{
  "n_layer": 11,
  "d_model": 256,
  "n_experts": 12,
  "experts_per_token": 2,
  "d_expert": 224,
  "d_shared_expert": 0,
  "activation": "swiglu",
  "moe_layers": [1, 2, 3, 4, 5, 6, 7, 8, 9, 10],
  "router_score": "sigmoid",
  "normalize_top_k": true,
  "routed_scale": 1.0,
  "balance_loss": 0.000298,
  "balance_bias": true,
  "init_std_router": 0.0255,
  "lr_router": 0.000749,
  "vocab_size": 8192,
  "norm": "rmsnorm",
  "norm_eps": 1e-05,
  "tie_embeddings": false,
  "optimizer": "adam_hyperball",
  "lr": 0.0058,
  "beta1": 0.9,
  "batch_tokens": [65536, 131072, 196608],
  "seq_len": 1024,
  "train_tokens": 424800000,
  "steps": 3612,
  "dataset": "wikipedia_en"
}
Below are experts of layer 7 (counted from 0) of a mixture-of-experts language model. Rows are named router (the router's row for the expert), gate (a neuron's input weights, with its number), up (a neuron's input weights, with its number) and show model dimensions 0-255. Each number is 200 + 30 x the weight over its row's rms, rounded and kept within 0 to 999.
Before each expert's rows: a language model's description of what the expert responds to. This comes from a sample of Wikipedia text that the model never trained on.

# expert 1
It responds to: Prepositions and articles in running prose, usually before a noun phrase, such as in, from, with, of, the, during.
router,223,166,160,153,279,186,237,182,186,186,205,167,203,186,249,186,237,147,197,187,225,215,235,185,233,202,219,214,172,251,184,226,208,245,264,191,215,225,175,193,230,193,143,212,209,194,168,183,216,212,229,171,170,199,175,224,237,173,147,239,216,202,177,218,210,205,176,244,234,213,145,235,215,208,246,147,217,180,212,174,139,151,256,220,182,170,227,245,207,225,206,200,155,207,220,203,144,207,222,168,192,222,251,234,267,182,210,209,242,161,181,242,183,175,239,195,218,133,219,216,211,173,251,196,216,227,181,211,208,180,157,206,181,241,182,207,171,173,182,185,192,218,210,179,216,209,201,198,164,208,244,229,253,210,246,255,219,205,227,200,179,158,216,162,182,189,216,164,185,179,206,250,225,175,184,193,223,218,246,203,179,240,251,177,213,195,264,160,201,133,168,204,189,240,173,211,243,181,185,241,269,189,226,239,221,164,212,195,210,235,151,147,224,199,171,213,229,187,176,189,229,207,168,166,170,213,184,199,185,169,208,190,226,180,229,229,183,231,226,192,218,213,262,182,126,211,225,183,170,250,229,181,256,253,216,230
gate0,204,206,187,195,165,194,220,218,187,157,172,212,172,253,187,189,238,181,226,210,254,149,256,147,181,222,239,226,232,232,204,251,163,217,252,230,251,202,172,194,204,247,245,179,176,204,260,243,194,209,211,167,175,212,261,165,126,260,155,221,208,168,205,135,175,221,211,170,193,214,226,220,246,215,184,183,161,185,149,245,184,206,220,233,196,193,219,194,192,236,236,207,126,156,258,183,182,168,183,145,204,233,174,170,159,183,181,243,193,168,234,209,221,195,218,195,177,165,248,183,192,187,193,163,191,197,249,185,213,205,137,257,227,238,187,181,153,200,227,226,163,183,199,230,174,192,173,164,194,232,173,161,164,179,221,202,198,187,188,247,180,176,210,193,175,203,205,260,184,200,173,213,221,176,195,205,262,168,158,197,190,240,192,155,200,197,231,217,219,218,241,166,244,182,163,177,208,164,208,187,228,282,210,214,227,206,168,202,139,189,156,233,228,197,180,246,215,221,179,178,161,211,164,205,215,245,219,231,165,205,225,170,211,226,225,227,210,292,206,202,210,195,214,244,214,192,200,196,191,238,205,206,229,222,173,171
up0,265,206,222,190,170,205,210,236,293,202,168,219,219,223,170,192,229,214,190,205,269,157,207,171,181,164,246,216,227,141,194,178,196,213,198,170,187,231,263,193,174,200,177,254,212,208,209,173,187,230,212,218,188,164,150,223,188,188,187,137,163,240,149,205,206,206,288,271,150,278,234,213,223,180,222,207,212,210,196,161,210,216,216,157,229,211,150,255,203,210,194,162,196,204,194,247,220,181,154,186,226,201,172,170,192,233,199,154,205,187,211,163,183,214,227,246,211,232,233,247,171,216,173,189,226,256,170,211,169,152,147,161,185,202,196,193,197,216,209,193,224,202,221,194,205,174,183,157,193,188,215,199,285,181,231,212,209,222,189,227,208,202,237,193,215,194,191,196,223,210,184,178,163,190,210,207,214,197,212,152,195,186,207,227,266,227,185,175,185,141,185,210,233,220,250,202,229,177,214,221,232,156,199,157,206,203,238,170,152,249,172,233,198,208,176,153,163,223,200,234,183,178,202,239,246,179,239,257,185,203,237,203,174,235,194,248,251,231,238,241,232,217,190,193,179,214,167,178,242,231,142,175,228,219,179,237
gate1,179,208,233,156,165,202,178,174,213,209,167,183,204,156,178,251,213,201,225,142,171,162,189,186,223,246,178,237,220,222,151,202,199,235,216,153,229,194,190,237,215,255,209,280,209,181,197,196,197,203,177,186,181,238,210,212,223,216,161,250,174,129,202,159,239,174,234,187,209,175,178,212,186,218,191,185,169,164,246,190,153,247,241,206,219,185,188,210,212,195,194,132,130,205,187,194,197,227,223,201,163,238,150,193,222,171,211,213,231,135,185,203,183,182,269,176,232,199,175,239,217,199,190,172,186,175,193,166,175,133,190,181,162,216,211,170,174,222,250,182,215,202,210,205,127,226,119,182,219,170,230,151,224,168,266,207,164,210,207,203,179,191,239,167,178,227,261,202,202,206,233,143,179,224,219,152,215,122,190,229,216,185,241,176,202,187,206,260,179,189,157,178,201,204,191,198,201,138,207,196,229,189,220,177,207,158,213,227,182,166,224,205,142,210,171,200,161,187,203,215,172,231,226,185,248,209,208,185,178,248,224,218,154,148,189,172,235,205,225,194,192,159,239,238,219,193,249,206,144,193,153,205,221,164,225,198
up1,180,232,203,220,241,201,145,192,206,174,178,240,211,175,224,201,254,196,192,173,162,266,149,195,236,204,201,188,194,195,181,229,200,194,210,161,194,196,145,172,250,161,207,178,172,219,184,252,170,219,209,212,217,210,179,166,207,197,194,196,146,188,201,181,190,177,180,186,206,200,242,193,208,216,223,214,167,185,225,179,238,187,149,205,189,216,181,247,185,209,228,203,247,177,189,274,144,207,196,202,187,213,186,206,208,238,149,142,171,222,223,213,228,204,227,153,184,200,192,251,178,212,175,167,178,226,170,197,253,217,147,92,204,204,195,174,212,161,203,174,226,177,202,189,272,183,231,249,188,235,228,199,180,197,225,213,166,236,170,220,264,250,244,156,196,156,206,181,157,164,193,140,204,168,156,229,209,174,255,185,192,212,247,250,258,223,182,175,269,249,182,210,222,162,167,213,233,269,167,210,188,205,180,168,190,204,208,207,202,163,168,238,189,164,203,139,225,225,193,244,179,225,183,218,196,231,232,241,149,241,187,156,216,215,206,195,230,262,211,209,220,211,235,163,153,222,231,215,230,228,190,233,236,216,185,185
gate2,193,228,189,230,224,178,200,176,142,185,234,198,216,203,176,156,197,203,210,253,196,194,168,144,228,222,227,174,177,266,213,244,188,188,167,221,236,201,207,233,236,164,141,138,172,198,218,203,208,207,215,141,144,189,164,205,204,220,197,261,187,270,199,236,228,198,255,175,232,239,213,259,249,193,183,177,173,254,166,188,169,204,257,202,203,252,257,224,219,199,219,210,235,220,230,191,124,180,241,150,177,204,204,198,144,216,199,157,179,173,184,211,199,170,231,182,223,161,212,180,141,249,232,231,214,179,218,214,168,197,175,225,155,193,195,197,208,216,195,187,211,213,218,245,194,183,159,187,251,250,154,181,189,187,241,187,136,136,192,207,184,164,230,148,234,188,201,208,157,172,182,164,200,200,194,165,190,171,199,164,207,212,181,181,223,168,222,190,220,183,226,232,131,189,125,180,188,154,172,207,213,190,225,175,198,200,248,219,216,240,224,155,210,211,187,217,153,167,244,192,238,169,253,132,177,239,209,193,180,150,221,206,173,170,190,183,207,198,202,191,163,183,208,200,203,241,187,230,225,197,221,205,136,215,205,179
up2,163,152,253,174,279,220,190,213,198,235,163,200,224,239,256,112,140,231,195,191,253,245,206,154,184,261,209,255,243,227,226,238,176,177,233,164,209,197,225,209,265,139,233,173,209,155,280,183,180,250,216,213,222,236,178,173,195,139,194,232,159,187,216,190,247,173,194,217,193,205,210,204,247,192,191,227,229,196,218,192,209,156,231,194,156,185,183,229,183,231,212,180,175,179,223,194,203,240,172,155,219,196,204,230,186,210,200,185,220,272,216,213,222,275,209,204,216,235,242,228,170,158,206,176,201,201,178,214,213,140,192,180,187,185,182,200,226,211,220,167,172,227,173,185,177,177,227,165,163,187,196,248,225,166,211,204,189,210,194,221,191,225,276,240,216,201,205,236,203,182,163,219,192,187,202,132,147,190,226,229,203,218,192,197,271,162,182,160,203,193,208,208,179,215,170,188,207,243,196,261,170,186,204,242,195,162,132,228,175,210,216,213,196,212,173,187,202,192,200,240,226,224,156,188,242,246,209,182,210,220,165,207,181,254,241,190,221,185,244,210,187,192,198,210,179,188,156,180,221,166,194,197,255,202,225,234
gate3,238,205,236,199,181,170,254,198,173,199,160,242,180,175,229,199,228,146,185,193,215,188,192,185,245,183,228,204,186,186,238,192,233,247,192,198,190,194,186,156,221,181,188,259,201,202,160,208,173,205,162,146,173,210,179,216,162,172,200,189,167,234,203,169,226,235,215,166,225,195,202,232,264,157,196,193,194,150,189,213,187,208,258,225,256,191,234,164,223,202,200,174,179,200,190,186,151,180,181,213,176,230,216,234,252,206,159,226,166,196,215,199,264,173,205,239,182,156,197,192,228,241,241,189,176,212,217,195,213,176,174,196,195,210,229,179,207,151,261,195,166,179,187,227,187,234,187,152,213,194,227,182,185,267,205,241,187,181,220,276,187,233,206,229,221,185,149,143,243,213,205,235,245,160,227,155,169,141,199,232,224,210,240,185,258,225,217,205,224,206,147,252,208,144,158,247,187,194,197,238,179,196,239,165,211,206,170,171,174,217,215,189,158,153,242,270,232,181,231,188,164,209,213,211,195,179,187,165,251,177,231,165,267,224,170,206,175,132,174,205,235,140,210,217,135,224,237,217,221,193,218,249,222,213,191,190
up3,209,168,208,236,191,201,169,216,269,263,194,207,210,172,210,243,206,143,217,179,161,196,184,227,173,161,169,246,165,199,176,191,216,203,230,219,208,259,185,227,148,195,213,202,194,229,261,224,157,271,236,180,203,235,184,199,242,194,215,158,193,175,214,189,222,221,198,140,238,199,186,213,155,206,197,193,267,204,222,176,185,226,196,157,223,199,156,239,258,159,172,219,201,223,138,176,217,250,188,188,229,234,210,190,202,205,183,244,200,209,210,234,180,191,173,223,236,254,162,201,233,185,211,166,173,159,149,233,186,210,197,230,226,207,213,227,218,235,215,231,242,216,202,183,179,162,177,202,222,184,200,237,197,190,263,202,182,230,227,215,191,247,187,198,157,210,173,236,184,215,230,235,205,232,272,205,198,263,170,262,171,166,182,160,221,213,178,226,209,182,199,183,252,214,233,219,269,187,189,187,245,175,203,204,185,250,218,242,207,161,185,176,253,213,204,182,227,193,206,189,216,223,232,150,176,200,178,191,157,212,164,237,211,185,274,277,250,191,232,200,226,202,257,186,226,220,128,179,173,227,184,168,231,215,250,208
gate4,197,212,184,216,211,181,228,253,215,200,257,162,232,160,238,152,221,179,172,200,262,174,195,253,230,182,174,221,165,250,161,189,215,234,163,169,165,186,288,197,190,169,239,157,213,230,153,220,186,193,182,198,161,210,158,172,178,152,204,212,158,260,188,238,186,192,172,172,261,225,141,239,192,212,199,160,185,211,244,194,222,234,196,153,189,245,202,250,153,228,212,223,185,184,170,194,188,240,187,158,184,220,117,170,195,204,210,243,298,166,243,214,189,143,227,241,200,155,238,179,225,216,212,227,225,219,198,246,208,190,201,188,181,203,236,220,238,151,157,187,189,177,210,209,209,223,210,231,190,186,188,215,208,247,232,217,168,142,186,194,186,187,225,149,196,175,198,173,212,209,162,204,179,181,199,156,230,178,209,234,183,200,239,172,238,186,242,170,168,216,165,228,181,198,224,171,185,203,136,210,228,209,188,228,198,150,198,231,197,170,204,169,203,171,204,171,158,227,217,247,174,172,182,191,234,200,201,154,188,234,230,134,205,218,175,175,214,189,196,216,183,195,125,222,171,182,225,191,170,239,227,199,239,218,199,143
up4,176,192,196,187,231,215,233,164,224,230,217,148,237,180,234,211,230,177,181,232,214,198,210,208,197,194,210,209,175,257,218,186,180,247,222,175,168,156,252,223,194,168,179,201,194,172,197,195,240,272,209,178,202,252,137,191,218,170,141,255,200,182,250,181,160,211,220,202,201,236,151,195,168,199,199,182,189,214,197,170,243,269,208,185,203,215,203,200,171,233,175,188,122,201,170,178,163,217,230,198,199,223,190,180,249,198,191,220,216,187,188,204,150,188,183,194,223,202,189,195,217,248,238,256,175,194,196,190,234,289,153,199,132,213,163,233,209,178,212,207,228,199,196,201,224,202,217,197,195,151,242,215,111,165,141,161,213,191,228,149,186,219,166,128,181,195,228,168,201,217,161,178,175,184,189,237,199,211,179,212,197,156,190,159,152,162,190,151,148,179,195,199,239,165,205,167,160,224,205,213,213,219,235,232,223,138,210,214,248,164,203,231,199,173,164,194,243,215,179,190,208,188,160,192,223,168,214,193,264,154,168,210,193,143,270,178,178,239,229,212,205,188,252,225,194,149,177,189,223,232,231,171,184,162,192,174
gate5,201,270,204,182,207,177,198,220,159,188,185,232,215,163,230,218,235,213,220,204,179,194,193,170,205,215,215,152,239,232,182,139,198,202,255,289,226,236,154,188,239,205,191,184,121,158,179,183,201,192,202,195,169,181,280,176,225,170,214,228,170,146,229,224,235,189,216,184,202,213,150,229,175,135,235,197,221,215,190,199,235,209,174,172,212,198,204,191,197,211,217,176,180,203,254,239,190,132,130,174,164,182,256,214,181,169,171,202,240,218,212,188,212,214,171,224,191,191,173,197,186,161,157,155,196,183,214,201,241,244,194,217,186,208,219,262,253,251,204,163,230,180,230,177,201,196,210,150,221,200,166,206,176,265,220,183,197,204,210,205,205,177,196,247,217,212,211,229,174,203,211,242,278,208,232,185,210,190,228,204,175,190,182,167,249,204,186,229,224,197,193,212,209,230,209,223,210,154,255,160,235,135,204,216,205,247,215,185,140,169,252,199,179,152,197,199,171,198,192,165,181,154,142,218,123,158,170,186,238,189,217,203,201,184,159,269,213,236,213,190,195,156,218,230,226,202,185,155,183,214,215,222,158,167,228,195
up5,193,167,217,218,255,167,200,213,194,245,212,178,115,209,185,183,165,228,206,214,226,201,151,223,182,190,270,242,185,228,142,186,192,156,256,229,157,179,181,165,226,149,254,216,252,206,229,168,247,203,208,190,218,234,228,227,250,250,152,139,199,229,230,203,148,195,209,229,162,190,190,214,204,224,214,188,185,223,147,201,146,203,228,218,246,213,253,184,219,212,221,135,215,192,151,192,205,236,170,201,154,201,154,220,248,206,194,158,179,147,144,252,224,241,204,192,164,219,212,205,207,227,219,165,169,153,209,165,251,158,184,225,195,217,232,156,193,187,221,216,236,163,218,243,230,215,193,156,195,269,186,206,205,219,173,201,171,211,177,177,195,233,181,203,220,250,200,167,193,234,198,240,175,222,207,178,167,200,172,223,228,218,223,223,177,223,228,195,153,164,216,147,162,141,198,180,137,181,205,241,162,235,228,195,126,210,187,190,192,214,155,166,208,226,163,205,158,197,197,160,215,192,184,206,201,187,191,236,183,192,207,171,117,196,224,189,179,193,219,215,169,153,212,220,193,207,222,219,175,217,153,213,200,194,223,190
gate6,194,169,224,199,196,162,182,214,201,202,150,205,163,191,224,147,205,158,203,172,170,196,231,275,240,199,229,216,185,258,181,222,174,197,213,197,202,219,167,268,254,128,218,210,223,142,225,154,220,174,204,216,163,182,222,229,221,252,245,228,215,201,178,182,179,239,163,218,265,214,192,193,217,219,269,193,228,223,216,133,183,159,211,192,214,238,202,177,219,179,202,172,200,242,217,233,192,193,206,217,226,226,196,189,234,155,160,225,212,193,157,188,206,215,184,171,210,230,249,233,209,206,187,222,165,192,210,240,191,121,179,205,244,212,194,214,204,231,214,185,143,157,220,196,221,196,217,161,178,213,242,215,218,166,189,221,221,161,207,190,210,186,207,233,236,138,238,128,205,202,214,214,220,200,223,115,181,211,184,193,210,227,213,151,187,226,226,173,198,201,211,199,231,213,227,186,228,231,209,253,244,229,156,206,169,188,218,202,239,265,183,225,192,225,179,227,193,130,173,184,235,197,201,134,209,199,193,176,182,217,167,163,224,215,233,288,174,188,232,217,186,207,125,189,166,252,207,163,178,183,177,170,219,196,261,165
up6,184,215,190,177,166,185,206,182,188,184,115,176,280,212,189,275,206,237,231,202,241,150,269,220,203,196,173,248,205,211,206,236,173,191,243,146,185,212,243,182,228,155,212,215,203,172,248,177,195,199,146,170,183,198,196,198,209,179,200,209,197,186,180,142,186,198,210,208,147,217,236,180,179,213,209,235,149,213,206,221,162,210,257,261,234,233,217,178,223,233,209,222,182,158,213,161,234,141,255,242,191,190,210,149,240,223,184,216,186,226,203,133,164,243,170,234,195,199,253,173,155,188,191,172,204,162,206,193,235,172,242,236,200,182,147,223,229,209,176,212,188,215,224,193,235,219,191,215,205,225,232,164,182,200,177,183,245,180,202,142,155,202,168,174,207,170,219,216,180,180,196,202,210,186,202,205,181,226,213,209,219,192,157,172,211,232,203,216,244,180,236,177,197,265,176,248,217,214,148,213,224,217,218,181,193,201,176,245,186,181,169,239,151,159,207,167,169,157,196,193,265,173,165,250,212,150,215,200,226,227,220,165,243,239,209,202,181,180,150,197,208,177,238,203,203,140,232,218,245,186,218,209,175,148,215,124
gate7,203,226,193,244,174,228,181,193,170,172,200,145,215,218,205,229,194,234,194,190,224,245,204,256,251,164,200,205,239,214,262,162,179,124,217,173,181,188,172,182,148,182,173,162,231,203,189,180,200,189,198,175,226,219,185,157,167,197,228,198,178,226,185,213,200,200,206,190,192,174,231,167,176,120,178,226,144,176,180,211,191,249,178,215,197,145,154,256,230,196,153,274,239,211,183,236,162,154,246,199,184,192,238,225,200,206,226,158,207,233,212,144,222,184,209,225,225,192,154,230,155,169,179,168,198,181,190,228,178,188,211,143,154,235,214,170,204,159,229,195,202,240,151,210,150,211,179,251,206,186,196,181,202,165,257,208,219,190,224,213,203,254,225,244,212,222,164,237,188,173,205,142,221,180,233,220,180,188,162,221,169,220,158,156,206,232,217,199,202,222,164,204,211,246,186,154,230,184,209,195,148,200,228,220,240,179,176,186,233,212,223,177,224,213,148,178,237,205,171,136,190,169,258,235,212,214,184,204,129,195,153,203,208,150,196,191,133,190,212,188,246,200,254,232,201,154,226,198,171,216,216,260,186,195,201,231
up7,195,236,254,202,223,206,217,200,269,183,243,200,199,185,160,193,215,187,243,184,182,245,230,203,175,187,209,176,203,149,225,188,207,195,195,184,264,181,215,201,199,241,173,151,163,223,168,199,218,195,202,206,234,221,202,208,192,203,243,170,137,185,211,203,126,197,139,188,189,235,205,171,235,235,193,234,236,204,167,203,204,185,221,157,276,217,184,174,233,223,202,243,232,189,186,222,243,235,138,239,247,211,160,171,172,256,236,174,192,167,182,219,204,157,237,223,223,122,184,181,200,133,184,273,209,190,216,229,163,165,224,261,224,166,212,217,193,251,162,190,219,181,225,196,233,206,229,170,203,214,173,168,217,219,167,198,207,160,166,177,258,238,178,195,156,209,226,190,192,187,188,192,179,266,212,149,204,213,165,236,232,194,221,224,154,173,166,229,196,240,158,224,217,179,223,206,203,202,218,196,228,159,232,202,258,209,210,179,143,215,206,152,167,198,228,182,231,191,232,245,163,249,219,194,157,141,204,190,201,187,173,233,219,195,242,201,252,161,189,212,184,197,178,133,176,206,215,229,202,160,230,160,159,238,218,176
gate8,259,188,222,254,213,167,240,201,219,239,249,197,141,218,242,184,216,217,224,190,197,160,212,199,182,215,192,206,158,181,162,229,180,181,191,216,240,217,150,235,204,195,199,229,236,174,167,169,157,215,280,191,203,256,224,198,170,228,170,192,195,185,168,220,172,241,188,219,228,212,213,218,218,146,218,148,182,158,130,199,175,197,191,150,243,194,219,171,164,197,183,169,220,206,231,190,183,190,196,219,171,217,224,230,167,220,168,252,201,226,151,302,192,166,222,170,255,188,144,216,230,209,128,240,199,167,194,165,220,146,165,183,180,183,203,186,163,222,189,173,168,196,230,209,173,207,214,244,180,221,184,223,157,194,226,242,180,160,176,226,216,183,166,196,233,173,226,276,157,199,203,173,244,255,199,222,189,165,220,176,150,157,195,226,226,220,221,169,183,237,190,199,187,182,168,191,176,202,200,145,172,175,230,156,174,215,192,215,183,257,143,158,132,256,193,245,173,183,186,183,177,187,237,225,167,232,185,165,199,177,214,185,181,235,214,215,160,214,215,213,204,183,154,164,185,189,169,207,192,203,208,234,159,237,205,236
up8,199,248,239,167,172,242,163,243,210,172,235,160,209,204,134,215,192,164,145,166,194,205,208,244,237,175,162,220,190,162,220,206,196,204,228,166,235,191,169,236,182,193,200,177,219,179,188,232,199,215,186,171,189,159,207,209,226,177,241,194,193,218,183,161,175,185,202,212,196,231,184,163,261,225,239,229,209,207,252,240,204,218,189,171,178,272,171,217,200,206,264,244,139,155,184,217,206,237,220,201,219,215,234,211,217,216,224,214,169,197,188,220,224,155,175,230,194,228,254,238,239,208,258,202,210,211,168,185,223,219,256,166,208,144,218,235,198,148,176,208,225,187,184,164,230,164,215,181,194,220,166,208,168,202,181,228,110,219,192,239,198,254,178,177,273,191,210,201,194,164,243,252,157,201,184,179,235,199,222,190,207,182,148,160,253,201,162,217,216,170,223,227,228,186,166,207,178,220,148,222,191,207,201,235,196,212,188,187,174,141,233,268,214,197,244,185,189,217,189,158,155,227,202,168,212,240,207,232,238,175,236,171,203,131,246,205,227,212,174,210,193,161,213,182,225,173,179,230,269,224,185,161,221,137,169,227
gate9,222,180,228,218,200,212,228,216,231,146,149,213,176,157,244,189,181,207,230,195,180,182,247,210,275,172,260,164,202,243,229,219,182,200,217,209,236,240,222,174,167,179,237,199,221,255,185,193,205,243,167,244,223,188,144,228,176,180,144,206,151,212,155,187,233,165,229,223,199,148,151,168,182,228,178,227,256,146,232,158,215,193,250,246,221,153,165,219,256,207,170,222,229,215,182,219,259,247,216,199,190,197,198,170,167,196,216,196,231,223,161,213,225,239,181,206,227,154,205,208,167,191,196,189,187,205,132,216,145,162,177,149,178,213,215,195,175,210,174,188,199,204,191,184,167,235,205,215,218,152,202,168,199,195,267,223,227,175,198,167,192,148,178,206,155,188,156,222,238,235,128,183,183,228,175,217,215,184,133,178,191,186,208,158,192,209,237,162,162,216,215,261,209,148,180,180,177,201,221,229,146,161,186,195,177,194,198,205,200,228,170,213,205,204,158,236,209,122,183,219,227,205,206,243,181,214,248,175,231,206,204,189,169,272,181,167,233,175,233,184,245,189,238,195,181,215,206,205,181,171,206,170,231,211,224,229
up9,146,207,167,135,161,241,199,178,200,242,207,168,224,208,188,196,219,226,217,210,176,186,149,185,165,215,156,188,241,133,216,189,211,188,173,205,133,214,189,210,182,187,138,208,199,204,262,196,236,255,178,199,203,156,205,170,204,135,208,184,225,136,249,200,208,201,249,217,195,216,263,224,166,175,294,192,177,172,206,173,173,164,206,169,117,163,210,181,138,247,197,235,191,241,223,170,130,224,190,198,198,193,242,209,200,180,256,199,185,236,185,228,210,175,174,182,188,185,255,184,202,209,208,154,172,170,231,207,219,234,215,227,248,193,179,198,196,196,228,224,231,227,213,229,209,236,139,184,162,216,245,255,169,221,180,168,207,229,232,184,146,221,269,188,237,218,151,241,220,215,200,183,220,173,220,245,232,214,155,190,193,179,227,221,226,184,177,211,161,184,193,172,192,183,155,183,209,230,188,163,222,249,199,201,182,173,208,207,258,176,211,228,186,188,206,161,189,215,160,202,210,206,177,212,227,200,177,146,194,193,216,149,226,201,221,222,223,208,212,192,238,231,193,215,201,159,201,176,246,256,181,213,200,178,129,164
gate10,236,189,199,139,195,153,190,182,217,253,183,213,182,226,214,270,204,156,188,255,210,189,200,182,240,167,148,200,184,205,185,213,225,226,282,183,177,218,220,206,155,221,214,201,217,201,195,212,150,196,278,216,169,196,144,205,203,187,204,190,253,179,164,204,169,195,241,207,247,179,200,236,206,213,249,134,172,248,207,208,180,151,249,228,204,150,253,278,200,212,219,166,207,244,191,178,167,185,154,180,193,190,210,181,238,196,173,187,212,189,162,191,194,264,261,147,219,206,253,252,210,178,186,228,234,207,193,195,198,206,192,235,266,222,251,193,211,229,164,171,208,222,192,203,243,221,179,241,189,181,182,206,207,201,221,179,199,250,181,194,161,180,157,161,179,173,206,129,242,181,230,162,239,199,166,216,236,181,207,184,219,184,243,187,198,165,175,233,186,183,175,209,168,216,169,174,231,261,180,197,242,209,226,209,161,140,188,169,182,171,158,207,190,160,250,230,182,153,234,154,190,204,171,195,181,195,221,263,180,194,223,176,222,210,210,231,216,179,250,208,233,174,194,242,173,173,178,168,234,236,209,162,233,199,199,195
up10,216,198,164,157,248,195,164,201,221,212,128,234,194,213,198,195,226,222,153,226,239,262,225,194,187,208,200,169,211,234,164,266,215,247,216,187,286,189,214,218,203,154,225,231,151,209,162,232,179,232,184,168,210,176,173,215,198,210,193,209,205,147,186,188,201,178,178,270,173,227,197,224,205,186,199,237,236,177,166,132,200,152,228,225,239,179,241,208,194,258,253,146,216,236,160,179,208,198,217,182,174,165,203,205,242,208,195,162,190,188,193,197,225,221,227,131,172,136,216,205,166,186,224,222,210,203,176,251,169,209,205,213,216,190,210,253,194,205,168,201,191,212,219,174,196,213,159,218,170,196,178,166,200,199,188,178,235,233,171,229,119,128,233,226,229,201,194,174,220,215,175,146,201,218,177,208,146,189,205,221,216,185,190,241,241,213,196,197,209,239,204,240,194,229,189,217,185,211,182,184,174,209,162,191,201,184,222,146,134,252,202,220,185,218,211,260,165,201,162,255,210,198,115,154,243,218,188,222,229,171,173,162,181,242,198,220,189,184,234,219,238,234,174,219,193,182,242,219,203,145,184,225,190,238,139,167
gate11,210,188,201,218,220,209,183,178,128,228,195,170,217,242,143,203,191,196,227,196,196,189,225,114,234,221,240,143,166,186,181,175,216,181,147,177,164,158,202,252,202,172,140,133,167,192,223,176,235,185,213,192,176,227,153,260,211,242,185,173,265,180,200,119,231,276,211,256,215,173,186,191,159,158,254,173,208,235,201,163,210,181,210,193,199,206,224,201,204,204,164,211,225,196,181,199,216,139,213,152,236,186,161,231,185,168,246,248,199,174,142,185,187,153,220,132,231,246,215,231,177,163,201,184,199,167,140,196,172,214,190,171,185,213,178,213,198,192,160,182,176,230,160,156,186,218,254,197,213,194,272,195,180,196,200,215,188,158,212,217,149,188,237,249,193,211,192,216,180,183,204,202,245,172,230,185,191,179,190,229,193,265,226,212,208,185,226,225,152,158,226,184,179,176,175,158,194,236,169,213,199,235,224,203,202,215,197,260,166,214,219,216,214,219,188,224,179,169,194,178,212,167,191,190,211,191,225,198,238,147,171,215,196,206,201,211,191,149,232,183,225,138,170,231,254,181,220,210,191,206,183,250,198,238,175,168
up11,249,223,205,201,199,186,170,205,173,247,235,160,197,165,186,205,127,173,190,182,136,191,153,256,203,152,243,193,232,249,188,185,167,238,185,191,134,132,220,201,209,224,245,262,186,199,238,211,196,200,187,166,256,198,204,224,189,188,177,209,170,172,228,187,209,223,204,211,181,185,234,173,205,251,188,178,202,209,192,231,179,124,183,159,211,178,188,221,199,191,212,271,210,191,249,230,189,196,228,201,198,169,177,200,202,196,207,198,202,155,183,185,225,189,155,185,232,203,219,204,241,204,207,179,192,195,189,175,224,160,231,207,183,259,181,127,232,164,229,190,219,182,259,193,220,205,179,220,224,244,219,211,146,201,194,213,207,189,128,138,228,184,218,200,228,231,182,162,159,211,210,210,247,159,224,265,205,229,156,286,186,259,131,155,176,218,179,193,215,232,165,173,172,149,193,211,172,168,179,162,205,180,218,242,180,183,171,218,179,153,210,244,200,211,159,180,186,147,169,160,198,209,193,202,267,203,251,181,172,170,184,230,170,225,179,199,241,233,213,214,182,222,191,163,238,216,229,210,209,218,217,250,180,236,217,178
gate12,196,193,220,201,208,211,251,213,217,175,227,205,186,178,171,175,209,176,241,217,172,174,152,141,236,210,246,211,216,181,198,250,177,195,175,213,226,224,235,237,217,205,237,239,181,231,180,190,188,246,207,223,209,234,158,202,172,155,130,211,165,182,164,242,235,213,163,156,230,218,228,200,202,187,188,167,137,185,193,195,182,166,187,172,199,153,175,206,150,189,267,213,165,250,181,147,211,164,250,180,138,134,173,202,169,206,204,211,225,144,272,218,210,201,247,167,219,195,174,230,165,208,192,218,214,221,163,211,181,206,198,159,134,178,181,275,229,173,222,195,188,202,160,194,199,211,212,192,249,235,129,216,169,172,223,250,199,174,231,181,240,164,177,179,230,233,188,214,198,176,138,249,183,173,234,171,265,163,266,198,178,222,224,169,164,206,193,246,214,270,198,210,243,182,172,218,216,148,198,243,203,217,212,189,203,171,212,210,171,180,189,223,205,203,198,169,179,230,203,228,151,258,207,223,236,194,174,216,246,144,217,164,229,178,194,205,225,222,191,185,218,237,202,155,155,192,211,192,210,208,223,237,211,160,224,208
up12,243,254,190,214,203,183,187,224,223,201,245,166,174,212,236,154,187,162,177,203,176,201,167,221,202,213,268,160,192,202,196,240,191,187,199,193,202,181,221,224,182,190,201,215,195,214,177,194,151,185,125,245,186,184,217,247,166,261,240,134,188,239,203,223,184,204,171,111,184,148,164,222,208,159,247,199,217,198,222,242,203,154,195,181,242,227,183,225,251,170,189,173,274,191,182,211,174,235,195,216,167,206,139,186,165,171,215,238,178,156,198,165,235,163,213,206,183,179,187,184,176,241,186,228,130,146,163,148,171,164,233,210,213,175,252,183,155,189,202,184,160,161,219,236,189,199,196,187,198,215,212,214,281,217,205,194,213,129,141,161,183,210,200,237,203,173,204,197,248,183,224,217,235,198,202,186,219,181,157,188,207,193,202,220,203,180,251,154,233,179,197,198,169,206,176,185,189,158,170,225,194,222,155,215,202,186,200,174,181,209,251,221,231,156,185,236,231,204,242,159,168,189,221,175,216,176,240,197,187,192,187,215,207,222,130,253,207,197,203,181,223,150,142,234,178,206,177,201,205,145,210,147,132,203,207,210